config = dict(
    num_hidden_layers=9,
    hidden_size=160,
    n_experts=64,
    experts_per_token=2,
    d_expert=160,
    d_shared_expert=0,
    hidden_act='swiglu',
    moe_layers=[0, 2, 4, 6, 8],
    router_score='softmax',
    normalize_top_k=False,
    routed_scale=8.09,
    balance_loss=0.00388,
    balance_bias=False,
    init_std_router=0.0286,
    lr_router=0.00187,
    num_attention_heads=2,
    num_key_value_heads=1,
    head_dim=64,
    vocab_size=8192,
    norm='rmsnorm',
    norm_place='pre',
    norm_eps=1e-05,
    positions='rope',
    rope_theta=16000.0,
    rope_fraction=1.0,
    qk_norm=False,
    attn_scale=0.125,
    tie_word_embeddings=False,
    parallel_block=False,
    init='uniform',
    init_std_qkv=0.0545,
    init_std_o=0.0677,
    init_std_up=0.078,
    init_std_down=0.078,
    optimizer='adam_hyperball',
    learning_rate=0.00554,
    beta1=0.9,
    weight_decay=0.0,
    lr_head=0.011,
    max_grad_norm=2.0,
    warmup_steps=297,
    schedule='wsd',
    decay_fraction=1.0,
    decay_shape='linear',
    final_lr_fraction=0.05,
    batch_tokens=131072,
    max_seq_len=768,
    doc_mask=True,
    train_tokens=882200000,
    max_steps=6731,
    dataset='wikipedia_en',
)
Below are experts of layer 2 (counted from 0) of a mixture-of-experts language model. Rows are named router (the router's row for the expert), gate (a neuron's input weights, with its number), up (a neuron's input weights, with its number), down (a neuron's output weights, with its number) and show model dimensions 0-159. Each number is 128 + 24 x the weight over its row's rms, rounded and kept within 0 to 255. Numbers have three digits each.
Before each expert's rows: "comes before" lists some tokens at least twice as common just after its tokens as in all text; "gets" lists some tokens that make up at least twice as much of what it gets as of all text. This comes from a sample of Wikipedia text that the model never trained on. Tokens count by the router's weight.

# expert 3
comes before: " ", "=", "==", "===", "|", " \""
gets: " |", "\n", "In", ")", "===", "On"
router:123123119125124123116123171102152142172136133153147096094085131085105145129120144095131134146157166102098103121092110133097088096123126092101110092109098110111180143091161131142114119107128095139154154102140174133096190132110130100145083159119192141103142186145127111110127133145124111125120111112139160133140132130108137152143088135132132097135105164121158133148126144128150161098112127163105126124126128113137138154092093161084098148085107121111133164102157113121098162117145101
gate1:134155141139121075133092166144131102089074082163109138136131153074117117116131171096143117123147126168168122153130115124128101096113160145154170114154142143117115089112131119112141116162119089138151135112109108090170139112118109107142117158187094173109164086153110144111130126096103146148144117131135153131123153162129136123123108127101122175147123118137123134105138122132157132138153117108107173142123112091148087089140143104132084161151169151192114120110116142131144119098113144
up1:198116117101120147082137093126158093110132149131122142090152132144085157138166095132149176113109109121138125101129113115088119139147086121152126159116144149159169094136134134144134114124119119143151124118128136138106158124148106142163136141158169150116096150167141074164125139120117100113161097154108131076156109171144140108150174111137136113167141171137163131130114142143117162109134069154124114113153106107122117132132142130111154117188080121137151145139170144126158131092132123
down1:104126090091127099154149095100128092157134141135164081136121166128106135117134122170102140110148149120107122103172167137132095064148099160087116149104105096116136093115128151153107185135128118108153128097180173098127125133112105103133145126118138136163114165126110107143133149103095117146147117100116089129137128130116119140100160157161102147152131140141152142156162134154109137135165124125112107126102136114104121167134191121108099129065152151139152148156132106088129130147146151
gate2:133137153146139108144103109136159137112129161161144120133101125119154124105121143100138122144097164088123174158160133178107108114137166145121128117119150109102111171146109153147136129121142089125093087134146126135133172164103166143152155118108135123092146128117158121136147167191133129128135113099100129074111123133079165123125093143101109114147115121093126115143091170112148127136092126153156108079097145100074138150136104080103192081116152109160133147126142118145139133115137124
up2:146137131128078158121117092123115114099129159152153118139154146148104141119135149126155122152125162156118192121158092184161162119121107139097114149112126105130149149135135122148129115110148154178134095176134108145081149145107119105159145149137152072151126143129097141171131160156141109147115130155091130102140112157121097153111133076134173137114119125116089157139107124150126121143114107131133132091193114117093134092095131133115129132118077142121135110177149146135108141170101169
down2:121109164115093138134139169154104107101095108135100111153108115176157105147125110091193080175148103099127119133109132119127107144116130139120153104117154116124150147154143117134115129127137142176129097142157101114122132101165098121107116118133147145119132165134115116097114165142128088095126103116138127122122163093153108141116096130151094147100076156139178114177131140173134128159130144101103077109152122114155140159150123109113123147147173141093162101114107134105096167115114179
gate3:122121142149127117120121087129117117135106119127056154110143083124153100113143102137103102127128131158117133118137131146140152157153100093109117096123129126159113167125123193099106072212147138115094105133111151091159108166114114154129112139123119119127131149136109121107122109100094137122127116176128099111131088171152107118160163131106118105113131126126124113114152104146135145181125111112116131172128121096138155098110165146086110113110095155086140102129154123150086109097143172
up3:161155144140134117150096111120115135133114083142123140117134139112147155134112121124162124103095116177122114144127150084146128138134099088113132154148161145141157113113140120139126126111171090112111166101106117125082163122091080141135108116117139077137143136127139110089123180077133121127124072159107125137121114146154111165137129072106169110146083120096136145126134124123070145160169143139096143078115120188108153143139114135140122123144102108127127105153112180181115130129128148
down3:170151112147112153106151127142109116113125095119125169083136145153147143132155112133123146076100122113110140117134138075155117150123098105132160121108145153099115145116142068107128098147131154100124137117149170110117154104098118132119166138091165161124111169127154118093164098077111145170112093130089071094097107111122080155107090125146135146166124135142097119119169139097121141088110117157085116141111147108100136111120130135087157104142119111134123150128143133156155110129084134
gate4:126108156103157128111134099171110182132136134140094136170145130136137116154129138126112157136103164158126073127120121134122109114123100087127149124115088139079141148168152118115169094117188116139100128131124131144098161116125127136111139115154171152180144160118122110093172150110167115145160109150123131130166144103076141150136104106175129133138125100079110154112141166153107153125101110164145123113131111079111106145112143129111129151114136105128167118154104154108121156177144165
up4:122141103123135125117117172098140131110142143164128090149137159089109121140072129128123124139142104128149159132099127105144111155145175103125143104157143130126127103148137065131155144133130118148097110126159113133111118144170135105114087113129089125077145141122158116162117157120109115152152100073114169171098129113188142110152147137147097101137135115116063148131156118174102137115125100126129136110149140137104071135164153108155080168094133154150134150143149112137082128138142116
down4:056122113161125142128064176135110127116179139098144085124095129114116154153117179128148123112116126152070101114114113147109107158101125122094112114123096133138108151153104087124122159142130117138141115077179136163132155144131140126144100071164154130087173117116153107097122131140123098105126139132115131102115128093146116129120160083075118143129107102128143148138101166138130135144156168142118112100127157155119162153116150144103113130135137128154125108095134113146106157105156155
gate5:159144136096117157109125150137140163122131141149131199168179132090120106108140157122151106081134114119155124162090134142153134167142160099139182102138120136151139134129104099115125123118169113108135159103171132091130125151177155116094117169115127138084138131137104130143141110105120141127145106123153119131166126123094091118088133145137148137177178103138088080080149122161154134159127137104102139174138094145100108104086132122109105140123136100163102122123130137143153127147127125
up5:081152136132157081141118177109091110101125168105151105114127102144122093157128150114117168120170111131113165126143131122155105139119132142119125118148117127156097160106160138116108117168111132141130109113097117107168074128130140113142128127152091166112126105110114185121120130132102188125135137103122133103120171154160180112141158153086130085077127161154148135172107125139147131106161118147173125103135126107120080110117117114164098171137135152159093136145101121133140098145139124
down5:112124145135168124091101122138100091116128126088148119137104060107162102084172104118111161181112122134117135142085139153153156120139081153156131099141146165090140117190127084133123138129133179121139140122119113171152155103136129155153142111076127128117118099108118098161086106158181127118152118146175171074127121124139115162103102105162133113129140126141119150144137138134136137131128121122144123102148103126130153132143122111138120141131144124119105121129100110151147132140055146
gate6:143128102096111112145127135157142152112170125141088111141150166120145102138120096150183151143095147147121119114132179168097118104106098099107117142121088102100095098113113155125126128172123153159146164125108109119100110150115083192111157107111088145135085132130150118126120111100139147174114154114112111095204097108172117105110136092149128148143114125125117131145113131169111115138145109130133119096135126122121167099112129155140150116138119094113120150161157124113086142154164168
up6:149133138123132144127134143130122096091136126113101122110089106117146152118094118076070078160161169108106173149122101094123136112141121136163110117121119118107128168146099097177120130131119162080120139112129167123126152136118133088084117132115112131156160101107134126129148121117124131102131163150151168082088150126123098166125166135114158136089098143126160160132164127119161165159099134115124142149171150145157143129139113095118141106132115147139103096131159145130085141118180074
down6:112165096111138127134105164137119105183188144121142111149128150113092154149127112121153126125077146094097155139111101096172125124102095101132165148125088178134139153152139131119183138137192127149144172167123138142145135094114116098140124140159148146088133100169154089128127162127129085096104126123126130082148124127120142143108102118117151104144147134117137101119117167114131141107145129144085140136104152087140128118112095134119131097098160108088119155100125091126123118153149170
gate7:085119109136103113126158141124102104105151143122127105154134127138145146122094108155082164120133131096131133149146117145156152108119140117102179179141166127100144097153129124150080138105154131142095144143127080172146122144124149092111141111111155179116098153099142130171139092121078111160115158133135172144118111059201145119158164105125117159118132119128125119165142129129114163107151105150144114114119133129130108091146143118141085168149120117147146150137104105112136109114177137
up7:143088117146115116139182129130134108166054128150150152135113069186105170083105099133111122124186087150142131133128129119115121136138121122148119114097147109123114116123132166171114182138160146132124162113147132121141146125107168136081137149123179120124146121054119127149139133141119106124148131109100117141089118096138100130159134154144115106120126108142150110139149136147159129146110102130187105146136144149145109132128105141101138137134123163148169113108091102147150115072116117
down7:112121082122132149113125143125124098149092162135136147114149155119137153125133130108144171131125097193143107104134123096093149182152121132106108135130084104140135093146095137093138174136130116132123089146121113115120128155083098135109175118122150126180099112078140110133110093166122120105129150128112102083089098141114129103185151149143119121173122116153160135152117140178138128116095076110113138160135130145114081156110097111105153124129141146109114107133127180157125098132100129
gate8:143131141122170131108155163164125110090151116119174164139129173145122094138157113176128098116120076153148135158134142149136128141169134128136111116134110120131144127112106139127124179117146151116130130125139122174123100128104138110128140138145119067113156130122157128182155119181127091114079129142129134104111135137079114126128159128098129120149122091147090141152197128093121133143134144081126172146133087083124165166156106101136144126142117141117122116145098101132179112099089110
up8:123106143138112120150102165109079118121124127122129075132137161145155145134129150105123101128139157131164110139111130123170099157147108150174156171092136074139107128125103104147134147097153151095127156119109083174125127114142142108152158132146135134067141146090129101136107104139145156145124127126112155154076195097183108171149137133121095137130103153172113090140153146085140136113159168149129104097130110133119136093140127133118107120162139119142130144107109086131130129125116085
down8:165112152132149138159140157136123128154128102084141146114130123132139141066122138110119084123160147103103154057097150109156152147064129130155190165130094151093123119164116128136118158145126149113120174161110164109131158134124150140126165115174135095151145165150131135137136146120094159166147120164151141151115152110089157105149115118149152115121140123099101154187122149119139168101111080148121155137148112148151099131144124136124118123161132142113116167121143102139124155108128126

# expert 8
comes before: " ", "2", "1", "9", " W", " United"
gets: " |", " ", "2", "1", " the", " a"
router:142119085146124132140140140121162121112096171101116105140131119074142113116142114115118127135175097138149140135106122119150143125129179125126148157143158118102126099172139130158140139116097109147103143092120157123116136077120132123101096183112193136127133099082123093125110081120079136123087145133126134099115099135136126110146130144174150108104147150152174111145140131114137171115130099100113124143115164146137182190138141078142139131132110152102108114118120128174164178120128125
gate1:146140131150120148097107146107155124103165171114121082152121100142157137131094122161130100140113148132117109101146092079112158149138135141150085090116139159111121109158116114145169141127112145153130123133168132127145146119128088129170156116076117134147117114111093105123120122113118115148122112115104122086145103096112105113083172091154067130120138153114129169143113115105159146132091093160144152107140147141061102113097104156152128121130134104132122117083147139114139152193109096
up1:102145117110091112155109115116129153083133092147144107118138136100131146129164180052127151162129132132107126148079134148137093099104137126190144131135152098128194148157168142130103104125111128147118190146123119130096130114123131129115131136142166160120126142150101105115108148117119110110099136157128100152129160112117147091114091175093137143145086151121173150133149140093182112124153144133111174076118107125124111156126116118118095134113093095113138147123147111156117146135134120
down1:136109137155131100166150105142124146130127156087137082126140151131103198099101119179146143148131102147104141129132108115151092104099154089128130119117160099149132126128139133093084098104121105118176140141118115099116147178081128144166162166132173122135143089136148167146143156170126103120119123149149125173111138098113151147157092133112113109144163127159127079152129146124110121152106132118071137139133113105129124112131103106109156158140133120149169139154135109098188109111113124
gate2:134137156184154128158145141173096116060098140133110149113118150163120143135123100118102139128146136176113110163119127127140116135105108102093136141146146129121159081136147109169156147139135123100128103121139137131152108121120156099116124117133104126179168150171126099117092181124095126146110111125126143151114150128120126124130137113119125097110071128054134100159146140163159081104173174122126105155105129127131107156129139142141115150152157125096154130145146138180074151132115113
up2:128137134130113110118121134144111158122127096147154115133117136117124103137162098122139116111105152104161060096086104118175134122166180144132182096071136158149149131151122123143120135164120082142093182113147115138107150073111114128148117150126171150083126139140150165121123144153109142137157093125141119119114117110110115147088075139132104142087119126163164118129111173151121100123088110138140097143135137116112135157057116158123133143173115128141122143121115107121170129145129139
down2:129116146159098133143089129152128158085157139164094137117107123103131115144140127150101139115152153106133119152156157131148149125080143159125125166101145107141120127136117102132129125132142148123153158194125168112105096064102153130156120125113107133073112114147127076113081091115151135147149127132142152097098137170159059147148140135077118107136119092087140138097109141122119110117124138107097096137083115128130139129158162113110099148105111112146131122090136127148088098175113125
gate3:158160124150124166115111116148134139114064113117127128116098155148128130128152104139110112157125115144165136103148099113136081113152115150153124121143128125114114131127103119122154117121117113138081111121127148168070129106120138125178110161113142111111170117107134136104149097075140092132138139138115148160080127094084142118135105082168136090131133121112112096136110101064168142103148157100167107096153104128159124174115120099086122154148118143118117105092135172136150147119136069
up3:081128126133147132110134134143098116121115108131136130107110158136167085099130093124137133166147113125162158114132134120089102091175139111164122074140140115127085151130126087125116124152123121135115119136104180143110141078172114125162101164162122125134140123108141152082142086118157141090110137127117161154157123078090137114154139119182129091108182106121087121129123130091167131112109134144125144101142139110138147163130138112109122158077132124146129146088113094160152145128120070
down3:110100141085137094148132166135119099134091141128126105098128146125122146112129147110151178145092135132146156151167108104162109130146139144085135139063117074130152166144161147125073113123105165097124150162098145105103155138104143119136165129167115116149150121160151150117103131151136127100147097112117133149162129099139094122125133102124159153128124131140130126146178110134127120141095107137146161150131087127136073127114115165122141122118074155150126120087205122128146165148118144
gate4:104090113105116115127140125173126147112104173134160145113125103144105103125111137138124163112135117116141187175159174152147148122110114124119099133194101167133128112107150138110132076135141142154115094146124119156155124125134141121147130102145128108162121130116136149163183110131147151162173131155096136127129111128149131114113108128148082124084096133133099128127123114115074112157142141167157146142119135114136154133083152139169157139114122148144178123174099201165160138114124126
up4:126133119124098160086127111125074110162130136087098113138096145123139112146116155146128152147142113153080138159138173130125131155132129122112090083114123148158087104159155147103091121091117135116155134113079075137142103145130124114155166168117101124143119095138124116125128139162143121089072150115159148084180161126124120134065131143119142167152110122131146156152116108133121109129153139123132168139125178139155171140100088110151120117148091121160104141099131111146096129157117128
down4:119143130085105155131086144124148099159148104143134175106108090155145135137104095142128110108120135132132145132145148165130125130130152124152099130102098126148105139134135118185098153166091108067153100110130093138156129108114156139113177118150107076136114124170132136087104165099095132139118125121130134147143125159074103127117110175116126144148118099112105132129159119173124127121094147109084159098139162135091171147096169141117134121076131095086129139124136121169130151121152107
gate5:111152164136118095148109170120104094104141145112089124130120117141106140171094095131160092100093120158154104097115078154157102149142156172145124092124174144125118122105114107101134096156115139143115130134145099100139170130121108116166151146159146096107173128137154092131111115124170128102106175108082116135088125123112142157113121150095110143156099140109142105159128181109161083133125122105121162181149167124136159134125102112141131131148138122165110113128100105095122111101140113
up5:115116143106073088133109133129164145123170113133172131132106126161098106128151173160078138151098149088142120151118129108113099148118120117092111132146118107153147163112155163108125135099126150154104147118101109144122172155117140141126133141128134118074127145169116133149134187152111121132174130141194077171139122127173102149146117098165109120141145154114099120117160136158115139124110154153100115084142132097125108084090114124144122106133171128146166162115154101116144129142125137
down5:103126155182137159112167099166147131171136105124164130126134163144092164075149138127125151130130105184137144141097112119158131143102131138128155158148128138097153121133129152126163122137134116110109104153112137119122159118081149143174161182132131075111119113126136113166092117167177128130131163143162124139090126127133156115098089122135116137101167170164161138205161149114132120143121152121134118126128160158134115125101121122141139159153118145102177107126123115123145173117122126
gate6:145127088099119154109141100130153160146148104136148113135128138118140116134130133122145156155100158102123129136084119134143172095118154162121153115140159077124152156144146127120147167120097145124055141137103129113153156118082090195139126120085141118114105127117133102119106148115148146161100097116127140133114149056127113117115113125126170111115142120128157168174110116127128147157077123126154159143108110070137154114111141105125157134139134096113115096137154193162135125159109116
up6:208152129107145129104136110129143140098170115164119127128132129170106125150164131089158150140122134135114111114114089091114152127129144120108138090134101132115134163130180170147146131114127175120131113153147140138107158094134109145140132152097111125142105155131108098129103151104140127118142116089137096158133142167169094121136181107079124109133158121138129192117161154156137175144131109110094137099120125120109111134165137164126119129185152119125128137132144084110158131194144109
down6:149112082119126166135115107151126147114156108100090111141183101127121149120159146114151152156129172135131110117102111147149146132150137088100124076138145097143127124137099097136130147147164143179148148166159100164185128138123117167093106132128167117129110120106113188129104146119107173131123118128117105135102152112141140118152067069180113179109141140123165157154096138078129161135131126101135127139142128147130155131128106128094135099126150163162126133132127141113165126127132116
gate7:193088118133145107082146125166106140097112152114095131135132128149156146124122104107147097131124098132101142119127124140090135156142117104150127127184128140068112122150104101125111141145119125116180111124107150159145120143122125100120140118093148106103136142142100125063126133119113076140123134091096096104136151120118146093097124097159138104139108162105094140147084144129133167126180136135149132141070123102145111168152147085129115130153110161126114157114097107176084128126120094
up7:140117128125118118124138125097115104137094149093105130135100122163128156128076096175091108143129123150119194131154113110119139148137063132160094125154131124088087173164114114122123135168108117114129107130127122172121115140119101124153136160066161108085172146133085104063116116149126088128137160099082082118117118124113157148134169140154138137118147110113125093129112103098138166135123137165149103119105137136149132153115152092152109129163124154142131123115159143144121140107112118
down7:111149130173157125132115142132133085147104119124133135119123140161100148094139135148109082147116133138120097117119125121098118113188142065136150106131129151105141114151137139172123171117148136134105136091151124126090115138163138165118103127097111100132139130133128126181130110159128148110131174104146127141099142093111148130071121124123103086104121155135147143128124077081161127108159100159153173086155146186119109130108092156113144074136136085138121111144146113090124111140129083
gate8:095137120109150111092128127089138150096183144168112136111117105112138132076100120120135120080124102130130127078122182106102168096101134144137175100125149171133152128092111108164105146196147120121100128090128113133143114097097107141132109140110138092136107122128139123100153139143133142137157148098102125076129079130146163145113182114124129159112104122089118133092107107132102102152071143116104140125143151115126162138138144111130149126142122131113057107134118131127129144123127170
up8:136127148133131124123107098147148145141114108178160133156141143132136127090104160099157161141100165118128080102118153097072122105151101129158102078106113157105153188130112185124127133139118146126117144077126147115093117139128142142121109140108179162181102110131145109120107137148131128163166105194126117135166142118134121139084103124102124149152162132134151138110143120143050103136098142165154109114128125125118131132120149107133159112097117102135128113129187129122118123131129158
down8:138118139139098120124126141147129091132116150153167131157117140101140121111111156139127177116140126116123121159084120137170099152100101140124170117139121101092135112060085090151132126151140118204145083090112146170102101113116125107124117139156110115176144125152110162147099127129153110144153184145147081133088143121113114149151139128135124136121110130121132102111106151122140089068145160145156108110121145147091150107103153098100130163090149117143133109159143143096102123120165127

# expert 43
comes before: " |", ")", "–", "),", "°", ":"
gets: "7", "9", "3", "8", ".", "0"
router:112103135112104148130080131145141168118092141120094075114087081152131136119151124162116106123147099114141137126094136134123128123147102102112080149096135154097138123107152135113089118087175131129116161099113146150124159138111169096162093140134135137125119167170110134125118122156128141128168126171144121150111115131102121137163100137157099113117117140117068102127129159130114157113112118151135096110130120113108094141094089135097105101179114153098168093123174092122101107076153122
gate1:138108161126145128120134133107135140130121141116129163130131158187157152111148192138122117114081133148085147098171124083143103090066140096095144121170110130105136110127122128163137137172104126121121147097145182131109055109133102131147165141121095082136106098171138127118111136137158143124150074101082075112143105115145108140102147126112156099107141109154118146099137111134122131134154129146103174166147157118143097100109105104135111134136134152112126121127127158123130122144112134
up1:133115109099144173143114133122153129139155124088118181121158115137121101156113148164098114111116146104107106106179114111162145142091126138100164153139179108106126159138119142124134109133103147150167102143136127146149111137157128118163139089149133093115153126136106131128085164175146138102150128090115129130174102093110133186097145077102119157136136136134172174081128156170119081156097125128115106170118129095132138101122097123122102141119129108121113102125105129093172137153122140
down1:145155099169133133161136084151134149118120098107093126127152163095161161179137118106093122086134118129200158131107143115123131106132110110156136133151158129128131129144101139122123128121081115156128115106138109129145112172161119111176131134125127155095146140086109128088134159152155105126159115104159140152089131086109083111108177127131127093113089129163133117164169096117156118115166124079136092141135171115105136099107120119130102147121129116143094125159156131146137120094170115
gate2:142095076110129135138109132150085150089086144133101161076113114129125127149102111129118141091120113151130148165141172109145171125081115135112115108087149136153129121140101100125117152146136126113104097103096096118124149139108114132164122116142125119081112164095109109110127142112154094118157166115113157127151116115111119126117139091197114166123138105106104136111121163123126123184135137145115124184106111144133097161133117110160134201106127089136111083141113132131153106099103155
up2:148123097152135153127133135148134136094130118155122114118133139104109134115122146095169127166171121143134141121140132138134116113103104093133110088144127155091124110143130107151156137134098145100143116108129104142119163184149118135153147119104150127120138139141164135123129160134105149156176150123157091171148149139098135160099084130127072106175141138107091135142132145153148118125109166126119195168095132097095101086120091170126146132168119112088133082160152143183139101134079126
down2:100120095107080151117182082125125124171133120133095157150119162104138094168134112085154138124126127111140145130120143115162134128148122137118150126125172136125158157106115147115128100150145130129151137184113161126164114150076118166171099076152109141098136137137136081121118125110094132144139108102122139141121112098122131171107145106162154166172124084138181118122189119117147129140120132170117146123126171144159142099152126130132135158116095106149146118165145123154105122173146147
gate3:168129122117138169103168143104075120113131113095127149089138147099116121132141135101123102159149155138128069113110106129110139133110183114138142178148097160138100122096133127131147124074115138128151110137106099115125112122159128108162137081115117125112105124151150116142135118140148114072102116129124133172119096120141170097164165150112174126170089131139106132125102183104085133093138105133119108172180107130158124158146145131126120150085123148128155120098094106132147095114129115
up3:100144147138147090147105113130112158156135148132106134120118111121129115125160133111102148143122118116142102142072109151119155121119085135103147143120177096126218095139151146082122091151121115137125098095138146156147141131121152205109113111126143127107135116140159164093127144114168134139144084149130136154137123164148141155093117146166116146148117116125154119091129110102162144158126126121121104119128137158120143163093094100101104121132153129166136130096088151136106074149082162
down3:152148078104086158161133142131109085182093154133133108137104104114137105150113131109191121123098159163065129112129128133141129112102103138144160149148123099164082129101125136111142128152172089131131167119141106139121103107133129140124135124110105123092103146121135123163130123089110153115122131155103144136139109148120101112171127124140130127161132129148087113130169163092145121101147103097141133110151105137105113148101196159118111150109083133101111102184109134141118089114155159
gate4:112150111111128095129158145119117117119115138143079137147147148100130135166120174112128078136106100137152147121116094174119109115151126119169121145129159130102138136161122120057144102142113116143174145140101154124067168129137130122123146134099113120062124145156132103087160155079150071144106113127136121142132123153126130154106075113130137082118145108119126142141129120117113112155181125133129140149145125106130128143176136140144146091116127128178137090097108127074133119137074134
up4:121090119104139148139102160172099160082146143120132134160123127149098133114148119080139161122146146108115143137133132114120135109146114147141151106175111120179102142146140147128121100140140121141188163142077163125082107138136141160144098095134047109181110127132138122150115119144140171101107144118101150172127093161093134129103106134138124136137090112093167104153115175157153097079137135096122165111112105129159132146104150131136161113144118142120130103126162144115126122112146113
down4:115146111122133108150155123108158109159113127101152112077114108152092160114147139152100113114124098095129110138145121151142131157110060183111133139113126100134125155103126150093115104115138151147159144103125131112130143105148180126081142126143073146114159179116111147132121106150111138147092128108113133151073163157143131168111103108144145141115142142136101105115119138122093139136098109162112121156099134129115130170125158145116079078183096149123186099143129158132141166134105123
gate5:120166169102134069154099136143120060116130064108113135127138142116121096144131108142164134145088113165118113121091098124089134121106138106110138111158167136064133106128127151146168137105113089107142081132122160111089153146087106137131155093148126121089132106108110105115143134127123113128117142110155133141091167116136144153136130160125118170135161096088144110142129190149143134088132143120116142076122149089124115115122116134105185123126138134157130167117132135155141123120117131
up5:117088151138148143122158160099117133140150109145123150101124143131107128134131113148140066120134128120104142080139144092120115153162137134139127090162121123120078151108142151141115154110118146124153129112095094164135131096084154107120131188100121132122106151173158100116161187162102119131086134122110128092141097116113128154140133077178148148118129111128145143150154140111159106137104159134105106164090103119091100101136133133143094113154139141094103080109137115143108179143114077
down5:208118128142136113112151127127168124173142130120143162084111139164143082162123141150114130149161124160137132151127124140114109157136163144145114138155067145123139113091172110106146168098147120141111130117141140127146096085170169109105093121109138096155144145109148094117154134143107117156103089123108107100174110102159139107107120117100119106125149158136132155131107168146095143089138122157135118114069087135120135130129146159120100137131135131161108123125120129168103167109181130
gate6:129139145107133128111142133135085156120107126122132158136089144120107096132145146140178112118081122110144128140114192101155139180099129170155139101141135139122123121082100131114119122145116156085130107126151143162108158127145131133127174141145130128090117126134107134154151130149092115114123087144164102075096093175099139152149159068145117136146155111160095123171148184100125123135120119150114132145162111131071093156122178105144098122133133109139135122116107146154093109129090115
up6:132123135119124095140107124141068187087113126159111132145083124146045101128162080143107111111125094132106121152116139094130127106115075129143117119166152116135122114124108119134131158089105149084147147122182134091109148107140155152120134124116108125113168125118172128124137100165081135140145093126109122114104155136151133148162080096150131131142134091123123131099118104107124155141107114119120127119135113059115167126117119110153101094071138133129130128137159149135141145107084135
down6:080112126085103154109085102126122109093094109120093122122106108107169148160118171080098122096177117086129126093146130112121131155105133104104146092138145142127143147124166137163130107122096107107141120110107124082132114118128136131136107148159128117118121169119135151109132122092080132098109140128180142133089098108128118127119152105184126149124097152120136146105126135096075135106157190104106085087102134119134107098144142150144116129139173100121117109098143132139128156129105173
gate7:108159197108133128130139120142108115072130106139123118098099127129122098126148160166154147129125108127117106121105154182145095078095152118129120132144140088113137135099093144063135144131146150129150136155151079145104161153154132088136136126146108096105163082142149131164158098152121167120127098092099142124136161141077144151133085152147120145110086148118101114186134152114128153137096177121112130135138135112125139093129114139100114125154112149121113132129155137163109143161105140
up7:102111115161168096079131132108119148152156123144128156150115106121126117158152096081130101126103163112097150170100135134084171122174161174111097089086084146132121107123198131157158143137104123118159137090138106165107132130122112120121124162151111120161134095127108091139126126141127107176168082103140106114110136146109137137117099133136129095135098154078111102111132104166149125096123105155144144132125134156110138123132099098148077142115113090131120125115116133145133116098097143
down7:057121093114101144130125140138108146134111105164110144129128156125151127091126135107120124092114131158181106106140125118135122153125140108097109122108092112136126128153090096068119124113131154180113164154171146124085121109109113153140135080118080129125160133130115139143127149121111125138114173102089135043187096105113155098115120119128099152179153129127121068119125131118122108122124142126157166154109152141128149108105127126134165132112104134149141087111133163141113117122153121
gate8:111112129121118105116127071111089155082147089116150134120161106138130101135149112124151154138110117164104131144131119196142105139130140120111085111114159171115141113152147139131173156163086160147129136104105133120084105124145083115120130150161091060104144107126136136087089121112156115153120126121130119162084193124151120150127145145126130123121148086109137140117130130123123144115140139156137125122100152123089114082126115114142102139080128106161120137137128150152092153194096143
up8:129173128128135154144075161127116124138144169123164137129100129132151150101086076097146154174172133126105151115162156141159111147101107145115157088133119152122142131141105165118066135155133107120142142126146090166125140134105096124134116151151149133117099134132124164101126161105167125103164170123095108118137103129123146122154164069149166085116115163124161140135109140169108138155125149126105154158109150115114152126175152153122138133123112114134119126072080146145102138112115133
down8:142109144165110096160137097143140160120179122164099148109122149174110140176137126108098144116131116114127133164105088152129136150137124111129144158102108125164144126108096118141097134130160100122125114122186103118129129162090090112140126111152164145127114117166138154114158115147174130128089136109108129174149109122156136089106143133126185138101125112115121133101160134144135102120084088129172142125137104091137095167129140069109133093136124146125134142091124117156123106173115064